config = dict(
    num_hidden_layers=18,
    hidden_size=256,
    n_experts=96,
    experts_per_token=3,
    d_expert=96,
    d_shared_expert=0,
    hidden_act='squared_relu',
    moe_layers=[1, 2, 3, 4, 5, 6, 7, 8, 9, 10, 11, 12, 13, 14, 15, 16, 17],
    router_score='softmax',
    normalize_top_k=True,
    routed_scale=1.0,
    balance_loss=0.00325,
    balance_bias=False,
    router_noise=0.05,
    router_cosine_scale=10.0,
    init_std_router=0.00849,
    lr_router=0.000792,
    num_attention_heads=4,
    num_key_value_heads=4,
    head_dim=64,
    vocab_size=29424,
    norm='rmsnorm',
    norm_place='pre',
    norm_eps=1e-05,
    positions='rope',
    rope_theta=10000.0,
    rope_fraction=1.0,
    qk_norm=False,
    attn_scale=0.125,
    tie_word_embeddings=False,
    parallel_block=False,
    init='normal',
    init_std_qkv=0.0312,
    init_std_o=0.0,
    init_std_up=0.0312,
    init_std_down=0.0,
    optimizer='adamw',
    learning_rate=0.00141,
    beta1=0.95,
    beta2=0.98,
    weight_decay=0.11,
    lr_head=0.0126,
    max_grad_norm=1.0,
    warmup_steps=472,
    schedule='cos',
    final_lr_fraction=0.03,
    batch_tokens=131072,
    max_seq_len=1024,
    doc_mask=True,
    train_tokens=629300000,
    max_steps=4802,
    dataset='wikipedia_en',
)
Below are experts of layer 5 (counted from 0) of a mixture-of-experts language model. Rows are named router (the router's row for the expert), up (a neuron's input weights, with its number), down (a neuron's output weights, with its number) and show model dimensions 0-255. Each number is 128 + 24 x the weight over its row's rms, rounded and kept within 0 to 255. Numbers have three digits each.
Before each expert's rows: a language model's description of what the expert responds to. This comes from a sample of Wikipedia text that the model never trained on.

# expert 20
It responds to: Capitalized whole words opening titles, first names or table headers, as in Street Hawk, Party, Raj Kapoor, Silver, Super High Roller.
router:138123122154148149135131154093131115113098099114185165153105112101163119132141167132139123178152139141091117144171185141163129165115152128070145162135124109114163135094096152118121164152111134108132120121137108122117132123131122173138103134137106124176135163133083117094137162113084138112095145152134137092125152138115120146143168141131135121101119113145133140124094149133120096151077087135149096099112112145139127121094113116148126098130127150170143161119084132100150064120115141122100141156118120115089092136145139099157074188100115126164125156171093130115134138146127121130182116102157105130126125120118105104104189126137072153068110138133164146096138143140151137141141144129133109150141146148125166123111154133175138114144082108132116143114130090118138104098154134
up3:124120113143145151132133137144108150121137106128093133159091129153111104154115129124169094132124149132112117111091146116146129145130105134152149179144113088087117162131136155126096143093131119160137131125168137102140151143106140120124183096089117121131122136093127131097156101109114152111119134080105107147110123133112103117144149183142162115123113156100106154112153131148106101150121099091100112158114073146150155128141103115107124122176124116143154089097144106156105091150141166131129152159088142095163078163140144115159134143120142100125119148169092179150168139158128127107134096132180128123136101095129099085101140157095137120156108177155140128130129115133142155148117095126137096084137148138109144099106131187156142128130118100125111100093114167125099192113156064
down3:120121133078129136124114125114154069149122155129130145118146156105114136083136141081117152133124124144152172153141135161084138134136111086145139120101115122100169138163157116093139131149137103126123119122072126145155069135150142086168142159146161119113148126126133117147117110124133141153135098094098155133129101086138148126124097101175111118141155136175120155143131133093172130109144141136124145100113173121066121139122159145096138151112139118081111161115138133102142179103109150126116099132112082138125164077125121151096142143119109157118176108132158120143113125113091166090101158087092139129149137137151120160128115113123190119116136106108147133115140187133153096132146117146125174150129122123109103145175148126126088114107133123182146118148104095123112068147128094
up4:103118119186184077137116107109149163110130096088130116112129112158114067160085106159152140115162143105075118115175146099163094117129143098140147136137125104091121136131167139119121115102162118147152133155125166132132142131132131142129102121113161139146149122165152079133110097100145114183098157148129149116099156114115128137150100108111132107115106119146158156107143098110164132153095165147097111107099126149137135137102105130079140139123097101078115127142101126120145122118130161082157105173136099140109126149136176097089101137119163124115145157124081094132129158126106118119163123117152118126104121130100127102136160130142151151107120080181131133114125118127119112096138094139107179091104124165111107102100163127121119140150137086159136087115142102117121099166108158
down4:157133128146129096097132163152161117084146128139129120126153114116157138148100138137124124115166147085164089127110120160168108088176139159073123097117146130142121123141121149140180147125172142077152096155115136099147152140122169165105132148126157122064159111151143166115158110087116126110107166140137152130123110132155130154117148134128164103119141123167123160171132156113129163108146153160162147128095125120110119166131114086111145117156119166127120129176143090136105090172125117118158157142139121127140140090119146140131140102135115118116125142129136117112163109109119130125210132141152137118138142105126126105160084139143162123110137138120153124100131192123129125115105112136110117194177136125117142165110122131182113127116106118083104121107142116121172092089164156
up5:127134094120127169176118141135113107116162113134150128141103094102119119150094124157123144072136174146102134119135060187152146120080095097112106131154090141126139127087137081140147106117139088153099175104128116164128130110118134125091166120110111131134072140128122134121141126143144157136137139125131163137131088133140129135131076146093112171147144160108103136139112127101176085152115114124155118103111150131121120100123118106138136076085144147124092122167118123124101107067119120092184105134132129117131092083138122109120087146131174136149141130164131098140111137135098115133118104080118126110137153146152099148128104168123132165143117083119161124115133150128098147126116150139162100158166100130114142128113154186145139104138131157150120139114096091072130146093119136
down5:092105143118147105166094101115165139115122129099134098128117118128188149102111121153119085110140111140131138130131135126131096113148097103151111119115148134143145146111112106113120107115096110153123131126126114129140130118122158124101127178097107106107130120101111113070160121149155178130137127148127159133140074125093110113139132122140139153157101132158123136141132118125135148111123172169088124117169159111129144130098147097156136138094169137108076125103126104143127135154111122117077114127137121167116129124115137125166134096085117139133092108127120119151096141149174133122130143079092159123136124101117169131112096122113111109155164173119147099130118148103177144177127114149113145083123158153165070125133108148114135090106174087133154138121210170069092130179119164

# expert 25
It responds to: Common nouns for media and organizations after a nationality or place adjective, such as television station, radio station, music band, subsidiary.
router:128140099138100121157156098130116117145117134115119105137107126080090147117141137145140088130102143074118123081114135110108120144151104120110120132166155123141079144094145183125147174118124100121126104097146096161121198140170144139147116191134142123143143120132144171121134146156118118137124151149106118104134139137112112084152138141141099121101100073171117126077108141111125145149098089076089118102133112150120116128109116154126141140136148163133079115086107150135113172133159139133151085130151139132160148156137120085162157142095071126183163126120145136067099116133120117109107134138146128115090111127128133104103141154136117076134150126105139129084121116115118111150155100119131067149169153150094123155123150135148118145102124089090124157164134114139135124159133143
up1:101192153138148126109132102115164144151130087125143120107110100107104196096135097102140110155152120110137069102155145175159155146154087111108141131130127154094116161103146141120116103133127116091174105118144114132120151138108162136134173143152125140172114130094116145103122167108144192168110135154147118098127162119115101126145124149120093154072160096137124131106077117100112132113115163099114131125122138141121074131129133124102121117095191124136103155121130166120136151124134144097150147130124111144135112159176148112172158150123107138154147151117123137114088118092108115111133129108181190101139108124124123112128113118106159138120095102109141107073114122113166110113111120146101114168172136166133092155164120158158146129137140137098101148142129107143123140103130139
down1:140070072123096124116133140160086083132106136131104131143160154124155100120105108119127129107135128137080167151086125107105099081109133142162109103132125098136129120133131133120150102135147098142086134133112143096149130096134108065133109111124132132091115127125134116139153098160128096126155124106165146141146169127154145147095120112129131080179108161103151138174157139162162120154100123135137122148148129147110176097119093097157114145108096143135152107147134111142106124102083122166113139155134158161110137103086117147122119128130178161100105111147133078144134132136135145125115132136112113140174160115178143131118122156141089106154138150142108157145150138154099139117162147096123166053081133097095161086107110093127114092130115112159135141136111136116112100164164108
up2:119151127132123154139135140115098105155142117117112158140130088138126093113151173133147130116114152106117124140094090107111092154145123125113144147104158126131128080134141140167161145102117141137102105143182104158146144134209103129177142155149142106090106124130144178113139118134110145117144136174121134153156133078085115112129137093165113140092130136137164128104152144138113117153134147109103096092101095130159164109111147132113114112153121138126101091140127145153118146130167043149104126132138137145114169159125137126125137129115093131129167133095118125134092116119123130126146156116128127101124134134140129163091128166171082118190154156138093143146087148174093141140141123111134138110106131123064151124135154139142092160135102096128156087130111100121082064109161116
down2:162113147141121094100137154130149159109132147118110118099123155132148143144091120129154157154187121135130111117165111152131147096118148134169129139114113150103142157137132081130121064164161165114153160135075132113129093097096159118107120120137118122153136094120110130126093161101168135142115077129141129102069094167142150174145094140133119135139165119140135155152101096106113145110120150157150152149135160116133083124103118162147107132080129107135160135166164130142154117155099138067150110130099122087145125117152142133113116084146170132108090149132142120126163167129142124158108136083120137123147123125136167116187160109109164157069086104090136130150161109079136145134091150143124127148130118126145122159134117128092149117141165147114138111125183126129131150132121124
up3:132154158134097177111101101137081158124149133140108118141161152112095093079109143068096144145103112087120088102108120128113134128125111103118116149143128100091124121127178138115161120125121103112154132117139132147116108153124129125114136136189108093127122128110092087129095127141117135129109137118068134139138129143093096124165141143127131139136119139121141120128106136077128150117085120107131108105176131162099128115130116167135151128115146105058090129126115121196111155165157133144148125109143136119133133181144137158128135107108100210169158104151122135143122086145162176138114175089128106086096114111138143117113118106121158134123126115141138134092111159116138125115167126121104147173155162129104175146082170128120116099126110142105145085140142164123124159106129114
down3:117106140147100143157165120102186102108087115130125157145144108146129093144087161178096150130113139205157161129087115079170115142128089112160111156111103162151183146126114141131172132132109117106103130125113115101115143087146161137168142119118124159153116138161143149102160083089150119136158131081151109087129149127144110131091105123145106093120191136143125141141141103136107122124112122129121141149119139091142118124111151113154069110131094144134160105176152116089171141125091093131109103147119132134106170139143129115121093171142162113115126106144108113123112165109127116104139116132093116135170145152140139157118136093098094176165153148118133098150099111104118131122095112098111164092159136138142090124139156123138144106172130130137145130117102115112133123133128149

# expert 54
It responds to: Adjectives and title words before a noun in biographies and organization names, such as general, international, federal, former, American.
router:144153143116145103133167154157130098138089127154144143148052126117143187118152091128151102147120161146103128148127156176123143156111157120116161133112159112128157118111086110156131159095150144157097160084158157112133176158172097146098154138125161117123132109135113135115122139117139130137120139133112113110139112123131125112134112163202134142089122159129110112114124142125127147143085106103140122165101158140136122151096057131137126139175112163125137160116147119123110133135166099104138115147154141137117097126128091084196161153091124121171114181163106141118150110135102139151133169106159155115100087159123127108118154118132150132132105147136155108140097111115113110128123113126112105151121130138129121146117151117135163108103116092101132090180139139157075164091149148
up2:119113140140131107140146089107186107096126159151159150169141100141109140104112151152113141112143117162101143183131142156167142109104098141174131120145136133101103107149189142124122099123141101125118137152104130122122114174148084130124154156120124103123115125161104142135085099119165156172168121177159103147151106110115081171126062161129096120185139159129138109113107104122151091123101140113117135150141161129106153172135119166135148119137165129152079142120119136147119112162147118145140094093104172129118129104151130172167117077133157128092113167118141084123133136156110103121122161100146090137124116124145118125107103076106142116136091142117160148095117116134122147114127144130117116107161084149087147135122146127090133117149156113122103125132135137139072118133169151
down2:133136114088149129127075103143093150192080135141146179129127128129148153105150129132140107129158131103139140096109166095166150166144090108150087116125129147146153071131148122100116100143142135142161127127190085138133195126102151131122103142137143148104167106139092103103161110121144108148124147098149118141101119131119102167132124127118130149131121124109103142106118132143120144154125122142136121144169165128127144100114109139139158128128096156095151122141152075130131135124150166153130114113137127147101136106125194122106123144115163108121089101168105115151136146115167149135128090112132112141089097164164149168111098141108108122130106134106135158124129164157101118106094176172132164149170088092131111122118103136146163155148098166119189141126136161165089111113124134
up3:130115105128148092139064119135111129147120118126123171146119092103115139175141076153084134175106132163144163163166143171133107137125130136160128111135126105122154081130136129131112117129126130135088120073137126138114139128146170103137134107135169121174121132104112156104154072119129131196105129112126130080161168177157105099108130139153142146148140116148100152114131133137130156095124086104134134138132160142134137120140107123093114117114135115144102101153132131145115125126126107094139152151145065118190122153134099141154114150094088146097124154163121127121085140142148117136150158140151130123138142167140141144127090141142121168112144108106121144164117113137113135142080140131121168103138067115100139074146138097120149102122173103091050136136119131156137134093142137
down3:080166109136152148129162141120122102118127102175111155140127158139137141110152140094086081136150088112140154157087153131106133141153215157111097109058104097155144127119119123148158149116125133139094096180153147155130145136123115129109116139191135169132122143155140116146133117112115100129146124138136116170131118114150091092121143125141135145129111138102159077089110137119092102151158128151105138126127128133128117133124167107120114151131141164161118106085139109148086144098153178103138132136134134152070128103198118122125126120142153110153143121150100110134143151169145145156098133160125147110096128072090120155087114131125117122123124126167132156112113116125116116119186116134125109120124110117158163136103117136157104134126120090138167101134100119140125063097143110
up4:131124129125098131169143093121149132129107113151112106138094145112123144092108115119127122185141103151138111148133145175124149154162145110143132162133148135131128129094141129093146141108187096166116079138115105152165132126156173144111167151147143087105130094147110143155143141120164120126175122069155148089173125111120107132183100139170126111141173132163146163135070125121142158157121101103090139152112140191110129145149132113144101096131126155129109143094141136127124161119139165166135127134123118139114080104081165136151160123127098119129110151126112147140136103131115117112123129091152146117114088181167149136138096117095141097138141060113126105157117157077118125148133154111106100138144159143143146127139139114151142136084142092092139120150133148128083139132167146
down4:128115120087131113102140160107083129168193112112133110131165128135139124149147086138140188119122160106141154155107100132149152126098077122131144137131126163144097119119103116125168134134073133152132126119134123104133082103129163151180155119134140161132116125124100152098078082146116178121171145164114084136090158104098175153112100129113144158156167119110119099119147105106087123089151128099142141118140135080152157091118138141141148116124123133144163087135158172133126121118137105141111116103163110106148157181133103142112125147118116140104137090127143155178138128111111148148100153080155095119132148141091100123120112156165132145139129175124131131141139089132108109111138162120157143137113151145135097146128159153154117129197132126089131127096146116112154150126103108